python train.py --activation="reglu" --norm_eps=1e-06 --lr=0.0179 --grad_clip=2.0 --steps=4110 --dataset="wikipedia_en"
Below are experts of layer 4 (counted from 0) of a mixture-of-experts language model. Rows are named router (the router's row for the expert), gate (a neuron's input weights, with its number), up (a neuron's input weights, with its number) and show model dimensions 0-159. Each number is 128 + 32 x the weight over its row's rms, rounded and kept within 0 to 255.
Before each expert's rows: a language model's description of what the expert responds to; "comes after" lists some tokens at least twice as common just before its tokens as in all text. This comes from a sample of Wikipedia text that the model never trained on. Tokens count by the router's weight.

# expert 38
What it handles: Decimal digits, verb endings
comes after: ".", "0", " to", "1", "7", "8"
router [108 100 108 108 165 123 163 120  99 102 128 119 141 183 163 129  79 184 138  87 134  70 138 150 160 165 132 133 139 174 137 137 115 186  92 129 162 137 154 116 128 201 126 157  76 117 148  94 182 126 114 115 151 154 128  91 106 133 122 106 193  99 168 125 129  87  89 168 166 130 108  73 121 176 144 126 130 132 131 112 127 112 128  65 117 141 173 135 109 130 184 161 123 139  57 160 152 100 108 143 123 134 162  80 125 214 100 112 147 101 109 140 193 188 135 105 121 141 158 103 195 183  76 145  61  86  36 133  66 141 114  94 145 182 112 175 115 124 129 104 109 103 109  75 107 158 106 131 124 152 158 148 136 111  85 144  92 158 121  97]
gate9 [ 85  87 168 116 137  76 163 156  64 149 148 115 186 156 102 140 111 146 122  97 178 190 106 167 140 149 159 147 105  98  74 143 127 124 160 131 157 118 122  95 124 167 128 181 114 150 134  90 128  93 127 186 108 189 146 152 176 101  93  66 156 149 114 131 132  97 178 205 156 122  70 153 129 150 108 172 131 165  83 152 123  99 157 148 129  78 116 114  66 103 157 123  53 108 142 106 104 150 139 132  86 126 158 121 135 220 145 149 153 117 117 153 105 139 120 136 148 145 172 136 147 162  89  99  57 111 114 176 121 132 126 115 136 118 112 134 126 168 127 160 101 125  80 131  73 108 132 113 106 109  90 191 115  57 128  88 194 161 112  83]
up9 [142  93 130 109 155 175 127 182 138 147 103  67  80  99 161 162 171 163 111 152  73 123 125 141  80 114 130 171 102 137 153 129 158 101 135 109  94 104 121 164  91 115 130 141 113 133 116 173 144 182  93 145 166 149 110  85 153 101 103 180  98 135 101 125 126 135 163 104 107 123 173 150 144 121 133  73 202 124 115  45 118 117 120 120 115 114 180 119 159 173 173 140 222 133 141 103 142 140 157 100 133  87 139 138 147  10  60 146 102 161 133 115  60 167 134 137 154 120 141 122 105 112  99 141 160 139 122 116 175 151 105 144 151 150 155 163 133 161 129 111 106 136 119  99 119 204 134 153 138  95 118 156  82 117 198  59  95 144 145  75]

# expert 36
What it handles: Months and ordinal suffixes
comes after: " the", "2", " The", "3", "5", "6"
router [120 124 176 107 108 160 119 143 143 159 118  66  64 131  94 153 143  71  91 142 115 164 121 115  94 147  58  99 169 165 150 186 137  86  99 144 133 112 142 112 162 139  68 101 138 106  96 138 113 157 109 109 100 129  88 153 197 121 138 156 114 142 175 178 108 192  69 125  83  99 164 148 142 113 120 149 123  98  77 157 133 158  92 119  52 168 153 145  93 130 119 128 141 181 134  86 115 133 175 121 139 112  84  94  53 122  93 137 139 137 140 117 135 159 118 153 127 197 119  93 127 130 193 160 117 156  89 204  94 176 119 137 130 122 150 104 103 181 117  74 115 156 200 159 144  75 110 129 161 111 124 184 125 128 126 192 105 134 107 111]
gate0 [100  93 147 131 124 127 121 142 123 121 112 154 135 126  86 119 119 124 148 146 151 203 142 118 101 167 122  98 149 137 143 138 140 180 180 159 163 151 140 108  85 117 160 141  90 122 112  48 141 112 163 114 198 138 190 136 117  48 142 134  82  99 179  78 122 123 101 155  97 128 164 105 128 177  97 132 109 169  40 165 153 201 184 115 123 131 164 160 103 143 111 119 178 171 145  68 129 150  74 125  90 157 100 102 108 144  62 126  87  98 130 103 135  83 143 108 122 137 137 114  86 132 103 102  62 121 139 141 136 141  30 161 130 134 143  94 130 142 147 111 108 126 160 115 121 175  89  99 118 132 173 189 142 162 136 128 114 193 111 189]
up0 [ 88 142  92 125  50 116  74  88 111 133 194 130 149 120 168 119 129 195 121  99  96 137 101 151 170 115 131 131 126 106 141 119 153 118 111 147 168  87 165 119 171 122 163  96 155  92  94 159  91 185 148 121 139 178  68 117 111 131 145 172 130 111  66 177 124 123 149  68 162 145  86 123 190 114 147 120 111  83 171 183 162  85 162 160 154  83 141 134 138 163  66 165 106 165 108 144 149 144 174 130  99 165 128  88  89 146 133  64 109 125  68 113 117 130 108 174 142 133  83 146 144 110 149 174 195 133 183 104 155 115 134 132  98 136 141 139 109 107  98  82 149 187 136 146 131  83 193 121  90 102  93 104 130 122  82 169 161  87 145  95]

# expert 31
What it handles: Clause-joining punctuation
comes after: "s", ",", "5", "6", "es", " such"
router [140  97 138  57  73 203 133 114 138 104 139 122 164 121  87  88  75 119 186 120 136 148 104 120 119 114  78 101 105 148  92 177 161  72  80 126 105 134 124 114 108 154 157 140 113 117 114  82 113 124 122 135  74 137  99  95 148 175 157 150 126 195 192 151  74 150 121 126 122 128  40 126 142  88 130 137 108  92  99 103 114 192 107  84 138 142 110 134  82 112 164 133 154  78 136 101 115 134 129 104 158 105 148 103 146 210 161 123 111 157 170 176 150 141 163 125  53 132  42 132 134 134 144 136 169 165 133 155 173 128  81 159  84 140 133 171 173 175 108 112 107  89  87 121  99 111 106 131 100 165 125 123 169 120 190 121 133 100 101  87]
gate6 [ 68 165 143  57 146 177 133 178 132 123 150 127 111  77 153 100 174 104 122 167 143  87 122 125 113  68 116  64 165 154 118 110 139  98 180 132 161 109 115 128 135  61 103 150 214 119  66  38  88 134 140 175 101 142 140 133  58  89 144 107 178  99 122 159 104  97 167 126 128 153 116 167  73 102 136 153 130 107  92 143 133 134 206 152 145 129 119 118 134  84 182 138 164 132 167 126 140 116  93 151 151 122 116  95 157 201 114 100 155 148 100 143 154 130 137 142 143  99 138 156 164  91 106  92 105 156 126 125 153 129 150 114 122 121 108 139 116 111 147 111 157 179 104 118  87 160  67  88 181 115 191 100 194 175 153 131 152 126 128 108]
up6 [135  66 152 185  43 125  86 101 144 130 189  99 121 129 176 151 117 166 147 160 119 122  92 163 126 182  65  97 160 136 113 204 124 148 115 152 112 116 142 102 103 190  90 142  96 157 130 214 123 149 159 105 145 148 130 132 109 125 155 100  69 165 150 110 124 176 122  88  94 131 105 134 148 182 104 117 143 143 130 108 127 131  86  88  98  88 148 119 100 190 123 136 139 139 148 150 165 116 182 123  92 147 168 141 110   7 146  79 119 132 139 129 128 102 118 186  99  78 183 125 116 123 158 163 119 126 120  95 104 119 215 111 106 131 158  99 141 121 137 102 107  99 115 111 143 113 175  85 163 138 115 161 139  89  81 167 101 131 132 158]